config.toml
d_expert = 192
moe_layers = [0, 1, 2, 3, 4, 5, 6, 7, 8, 9, 10, 11, 12, 13, 14, 15, 16, 17, 18]
router_score = "sigmoid"
normalize_top_k = true
balance_loss = 0.00765
head_dim = 96
norm_place = "pre"
attn_scale = 0.102
init_std_o = 0.00513
final_lr_fraction = 0.05
batch_tokens = 131072
seq_len = 1024
steps = 5751
Below are experts of layer 16 (counted from 0) of a mixture-of-experts language model. Rows are named router (the router's row for the expert), up (a neuron's input weights, with its number) and show model dimensions 0-191. Each number is 128 + 24 x the weight over its row's rms, rounded and kept within 0 to 255.
After each expert's rows: a language model's description of what the expert responds to. This comes from a sample of Wikipedia text that the model never trained on.

# expert 29
router [101 149  92 151 107  93  90 139 138 131 107 107 116 100 162  36 125  96 178 156 168 138 127 136 116 160 100 138 138 181 167 112 116 112 113  90 151  99 164 114 147  92  95 158 156 129 126 147 121 135 154 124 114 146 131 119 119 124  99 122 123 146 164 158 151 152 146 101 162 123 143 114 127  81 160 102 121 136  96 127 140  86 196  97 112 142 144 146 147 152 162 128 138 127 101 149 157 100 158 155 142 104 125 122 151 114 138 103 128 139 137 136 169 164 136 163 134 137 106 157 104 165 113 157 100 115 147 127  77 116 108 109 139 138 150 167 116 111 137 156 151 119 137 131 114 131 120 126 138 133 118 119 114 143 106 112 149 101 109 180 110 128 166 150 118 136 153 143 140 141 139 140 131 161 172 133 158 167 129 142 125 108 120 123 119 151 145 120 177 136 151 163]
up2 [ 89  97 141 129 106 158 120 162 136 112 156  76 132 108 105 110  78 120 111 134 143 121 109 146 132 162 112 137 124 130 185 130 138 114 128  68 123 162 145 150 107 168 110 114 139 149  78 156 130 131 148 132 169 110 105 142 129 121 173 173 140 142 135 143 133 121 137 119 107 157 125 172 123 125 147 110 132 131  92 122 116 153 113 171 119 161 133 144 133 196 146  90 144  89 139 118 128 156 116 142 134 156 138 126 127 131 131 153 155 148  85 108 157 147 159 144 189 128 128 121 195 141 136 160 109 120 160 190 138 140 136 123 142 101 156  90 139 149  88 133 130 128 141 114 133 137 132 108 148 138 154  94  94 178 162 164 113 121 121 161 122 122 144 118 164 126 158 127 129 141 131 116 101 117 149 165 110 176 129 126 118 126 133 148 137 111 143 121 179  89 136 129]
Conjunctions and subject pronouns that begin a new clause in biographical prose, such as and, or, but, who, he, she, It.

# expert 47
router [114 140 129 153 100 104 107  96  95 129 109 154  62 149 168  31 133 117 137 108 152 102 147 116 120 130 110 148 162 103 162 117 142  96 108 115  92 135 126 132 127  94  89 137  82 143 119 147 112 132 131 140  99 125 125 132 117 128 116  98 152 130 174 130 173 167 169 153 136 123 182 117 128 173 142 117 121 154 105  88 154  85 131 109 125 149 141 145 151 133 151 150 127 123 147 133 163 138 132 131 147 107 139  85 147 127 126 115 123 147 119 123 126 150 100 125 172 116 144 123 102 146 143 133 119  90 134 132 146 112 135  85 118 100 137 119 153 132 121 145 125 111  91 115  95  97 134 120 121  96 139  71 101 109  88 104 118 128 109 107  97 112 102 157 141 143 136 152  96 109 149 159 121  98 149 151 128 115 127 158 168  98 109 165 123 121 132 146  80 138 187 134]
up0 [111 111 161 109 112 137 145 145 121 105 152 123  91 109 161 109 144 145 123 147 181 130 156 153  90 128 139 118 150 127 154 149 149 148  96 136  98 135 143 133 129 132 136 130  86 122 145 117 109  97  74 116 150 139  94 129 152 149 130  99 194 128 168 110 161 158 147 164 106 132 182 178 155 134 129 187 131 161 139  91 148 164 131 149 121 122 142 120 128 135 176 143 121  99 133 120 148 130  95 121 127 152 117 108 156 116 114 144 108 138 163 126 146 149 150  99 191 161 145 106 134 144 136 126 140  87 131 112  96  91 181  79 168 124 171 132 124 118 104 124  97 122 134 115 117  89 123 101 135 141 166  68 151 116 138 134 130 136 138 110 139 114  88 140 135 125 117  87 124 134 129 143 113 119 122 141  97  87 143 181 146 115 103 118 115 130  88 147 130 142 159 113]
Commas and comma-like punctuation ending a clause or list item, including ")," ",\"" "—" and ellipses, before words like and, which, but.

# expert 22
router [ 99 110 123 155  85 101 145 127  97 117 146 130 112 113 113 134 117 163 165 185 130 159 166 127 105 148  79 147 180 124 158 128 145  94 118 133 116 134 143 128 157  87 136 136 140 150 122 160 143 150 138 139 106 171 139 105 157 144 118 123 133 135 149 168 161 142 161 143 152 109 129 147 129 160 163 118 103 146  86 110 129 103 119 135 111 119 115 146 168 135 162 126 143  77 153 147 148 182 119 148 136 127 138 120 153 100 136 108 113 115 127 121 135 154 109 125 169  78 140 131 129 158 115 146 113 123 161 157 120  83 123  98 141 118 111 119 189 148 121 161 140  97 169 157 105  82 178 123 158 104 117  81  99 168 132 135 117 136 135 121 122 107 139 173 125 134 126 140  98 101 122 146 113  81 162 151 159  90 134  98 151  94 109 154 130 127 114 148 122 117 133 165]
up1 [114 176 134 124 116  87 172 146 117 129 111 145 108 121 137 137 177  98 134 125 138  95 135 123  78 101 162 162 172 142 139 112 172 133  96 149 118  87 128 116 131 109 114 168 149 154 138 172  96 155 111 104 118 155 126  74 120 154 134 121  98 169 113 103 109  70 146 140 100 122 150 152 151 120 132 139 139 135 158 107 158 111 143 133  94 128 155 131 127 145 169 144 125 166 115 115 142 130 141 139 131 140 172 166 119 117 108 122 122 140  83 136 130 139 109 131 145  89 129 137 134 151 108 162 129  78 131 138 130 112 175 152  62 137 105 136 144  82 133 128 147 157 104 154 128 121 117  77 116 144 116 141 112 100 147 133 104 118 147 132 159 143 150 158 156 141  99 156  90 135 139 190  87 111 140 153 127 135 106 118 138 152 156 122  83 115 149 100 133 100 140 141]
Common nouns, or their final pieces, after a or an naming things, fields or activities, such as church, highway, music, oil, frame.

# expert 43
router [107 107 131 181 127  97 135 151  70 122 116 113 134  91 155  94 137  99 159 174 135 129 169 129  79 131  83 146 141 153 147 169 158  95 137 103 105 108 115  99 139 142 137 151 105 150 119 196 138 155 131 141 131 147 147 141 159 141 136 129 143 140 141 165 141 166 156 125 147  97 159 152 111 133 140 129 127 147 132 102 150 103 157  90 107 135 138 133 157 161 143 110 137  99 138 124 139 159 127 171 124 114 165 130 169 100 125 151 113 142 121 140 118 136  71 126 181 108 163 139 129 149 118 131 122 104 134 165 118 149 164 108 108 131 123 130 177 131 124 120 120 109 186 146 110 106 155 124 137 122 104  72 106 129 128 158 103 117 138 130 131 137 171 132 102 139 162 156  95 119 135 154 139 107 176 158 162  92 141 143 149 106 108 155 111 144 132 127 110  95 161 107]
up1 [104  98  92 128  88 115 107 102  92  82  97 180 123  85 106 129 119  93 159 165 134 146 198  83 143 129  89 146 113 127 118  98 138 111 101 137 150 138 125 167 158 111 177 149 121 136 139 112 101 114 116 155 103 135 146 160 140  98 106 115 156  96 129 154 124 118 131 137 119 144 139 141 164 107 145 133 116 154 156 144  91 122 150 131 154 142 104 130 160 133 117  88 125  98 140 130 103 156 131 134 160 151 114 134 126 127 116  93 143 108 146 151 134 112 151 140 134 101 158 118 132  94 124 133 105 132 128 154 129 159 128 140 151 129  87 148 121 141  73 119 154 119 157 122  87 140 191 160 130 152 117 112  99 135 135 158 112 121 140  90 127 139 176 102 128 139 125 103 143  91  94 125 114 110 132 148 102 209 120 119 152 125 174 127 115 145 120 102  94  88 111 134]
Abstract nouns in headings and after possessives, e.g. Early life, International career, Regular season, history, education, and suffixes like -ation.

# expert 16
router [116 191 101 189 118 131 104 106  99 133 138 123 128 114 107 121 116 125 181 190 178 151 153  95  75 143  85 153 117 119 167 123 125 113 113 125  89 109 132 102 107  94 130 180 103 118 140 150  80 123  86 175 157 114 136 115 155 120 126  99 141 137 159 151 160 166 184 128 120 103 113 107 106 119 167 149 106 123 121 104 145  94 133  96 125 140 149 108 115 133 151 142 143 113 175 152 111 121 130 158 147 115 136 111 151 113 109 138 151 110 117 116 144 134 109 174 129 127 128 177 121 151 140 123 126 116 127 152 158 148 120  95 120 104  80 132 162 123 125 175 141  88 183 109  88 108 145 155 151 128 122 101 142 131 135 134 105 129 103 145 128 141 138 142 110 149 117 152 134 130 155 138 126 108 151 130 120 124 123 114 170 100 128 170 102 117 136 137 130 101 116 159]
up1 [140 143  94 134 133 111 119 130 143 132 107 181  50  97  96 126 145 136 139 162 154 131 154 131 110 172  90 149 139 134 127 100 118 141 127  93  97 116 107  76 154 135 131 139 178 137 123 157  86 139 118 174 143 135 118 127 108  73 137 129 166 130 104 135 123 103 152 114 128 148 146  96 137 102 145 146 137 130  98 143  76 130  85 126 172 106 158 134 138 130 137  93 122 158 158 162 156 113 157 131 161 129 146 108 150 115 126 145 117 129 149 152 123 141 141 152 147 131 135 163 174 126 114 135 124 113 134 139 170 144 169 138 109 144 100 135 118 112 152 137  96  96 217 118  91 160 111 139 147 133 114 120 145 116 114 141  99 177 101 129  83 126 120 147  89  94 147 118 130 145 119 138 150 112  94 108  96 139 159 130 122 111 170 147 129  86 145 139 120 122 129 122]
Demonstratives, relative words and quantifiers opening a noun phrase, such as that year, the same month, which, several, two-year-old.

# expert 13
router [ 66 104  73 133 110 113 126 108  84 153 125 146 132 118 116 131 119 121  93 138 112 109 121 141 112 136  84 123 114 137 197 185 138 107 123 134 111  86 123 145 152  90 115 147 128 141 129 163 148 125 134 168 123 116 124 146 142  96 153  84 140 141 124 174 163 153 164 117 162 115 157 115 104  97 148 131 123 132  95 112 116  97 174  67  89 119 150 162 131 133 162 109 182 110 147 164 141 116 135 102 160 102 127 129 145  81 135 138 130 130 136 135 159 140 137 121 163  94 153 113 128 145 117 133  93 104 166 126 104 114 144 138 129 109 137 123 185 147 135 136 141 104 173 158  99 115 139 112 152 101 104 120 113 161 132 143 120 108 101 131  77 123 143 165 113 142 153 153 135 118 135 171 125 122 154 159 114  94 102 140 164 114 126 117 148 114 163 154 136 114 119 135]
up0 [144 140  95 141 149 130 167 103  90 144 114 121 157 133 141 126 118 123 142 167 145 116 127 134 153 158 127 106 103 160 152 159 149 106 153 128 135 127 115 147 110 116 137 125 130 130 157 191 126 122 124 156 166 132 145 135  99  88 129 100 151  98 120 119 119 146 123 125  90 107 155 135 139  99 131 151 126 114 116 132 107 125 133  97 123 128 102 112  91 113 135  98 108 118 103 140 121 135 109 137 110 140 160 131 188 127  68  95 157 105  72 110 115 120 124 120 112 127 162 102 151 162 145 135 172  96 139 127  97  90  65 121  68 153 147 132 142 140 108 148 157 164 135 147 119  98 148 154 100  83 109 101 119 175 148 171 137 116 153  94 173  92 133 119 149 100 163 169 105 163 120 153 127 108 150 119 121 144  85 136 151  89 104 163 154 121  99  99 125 141 119 114]
Cities, states, countries, universities and newspapers, or their final word pieces, e.g. York, University, Jackson-ville, Alger-ia, Guard-ian.

# expert 4
router [115 125 103 126 114 106 104 117 125 148 104 131 125 121 148 131 131 115 113 179 135 162 116 121 110 128  86 159 150 139 144 168 119  87 129  94  74 105 123 112 156 122 112 168 110 145 120 125  78 143 138 156 100 146 146 161 128  98 120  94 158 136 146 139 182 136 141 123 158 118 163 128  78  97 158 138 153 138  98 106 144 130 173  75 128 129 157 143 163 165 148 148 156 116 168 158 137 123 141 132 162  88 135  93 170 103 131 110 113 159 128 150 175 149 146 143 144 138 115 120 105 169 116 140 123  87 156 135 106 114 153 106 118 103 142 148 191 125 128 118 134  96 148 122  94  92 160 140 151 103  96 114 130 158 127 123 112  90 113 137 113 129 142 172 121 151 154 181 120 113 158 151 138 108 136 130 123  99 143 129 176 100 115 125 142 154 156 149 119 133 169 140]
up1 [162 123 118 153 115 103  62 146 121 115 110 140 115 149  68 104 136 106 129 123 113 137 158 114 128 186 138  69 102 137 122 105 128  61 117 111 132 123 132  78 187 145 135  90 142 154  93 144 117  89 100 112 115 115 123 138 106 145 111 147 120 185 115 138 134 137 145 161 144 149 115 105 179 111 162 145 113 112  55 135 118 120 149  86 132 123 163 172 107 111 112 148 122 145 168 127 124  74 128 107 130 138 142 149 117 123 122 139 107 138 118 128 143 139 114 118 139  92 129 124  80 131 109 126  79 120 125 141 120 138 117 131 124 149 142 125  88 108 103 111 156 132 142 109 132 124 168 119 125  78 132 139  92 144 132 125 124 153  92 134 119 114 104  85 124 120 125 110 141 128 155  96  81  79 146 124 139 124 110 126 112 133 147 190 122 136 111 104 146 142 128 115]
Endings of surnames and place names after a partial word, plus nouns for people and bodies, such as husband, Ministry, Ob-ama.

# expert 63
router [116 119 124 147 116 105 102 106  97 126  94 145 167 118  89 141 128  99 150  76 163  91 171 134  90 148 111 120 157 189 172 103 144 113 115 106 116 112 144 118 158 106 122 147 109 141 121 178  94 171 126 132 131 175 170 121 122 112 141 110 131 120 140 151 172 139 124 138 124  84 140 115 125  79 154 113 123 122 126 129 125 113 149  82 119 176 154 148 157 152 129 129 154 130 154 137 130 158 134 141 151 129 147 106 188  98 136 143 120 114  95 147 169 135 130 144 123 109 103 160 110 139 144 105 102 128 133 155 121 116 122 114 113 106 119 146 155 120 103 137 165 114  70 141  94 115 140 118 157 111  98 117 118 178 129 148 128  89 126  74 125  83 165 178 156 143 161 137 115 119 134 146 154 133 125 132 145 140 118  94 142 122 119 148  79 142 131 120 111 105 173 134]
up1 [142 164 136 153 102 111 121 110 121  99 137 142 177 135 110 131 123 100 117 160 123 167 129 113 189 118 141 115 141  53 156 118 138  86  91 120 123 140 109 113 153 116 113 125 125 149 115 126 110 127 132 139 137 135 106 138 145 120 106 174 107 129 124 117 157 105 142 123 127 109 156 129 126 119  70 100 110 153 103 140 125 161  93 114 143 180  85 153 100  87 124 122 104 118 170 113 141  83 148 142 154 110 125 104 171 129 170 125 194 113 113 142 143 157 156 154 122 126 123 125 120 103 118 132 138 153 100 178 153 124 151  98 157 141 130 121 114 112 151 163 155 121 133 112 111  88 121 116 128 153 136 125  92 128 197 150 128 159 148 146 132 150 180 132 156 115 133 136 158 144 107 112 122 159 134 124 117 146 107 120 169 111  63 120 160 162 101 123 142 131 139 103]
Prepositions, chiefly of, in, for, with, during, following a noun or verb in running prose, as in population of.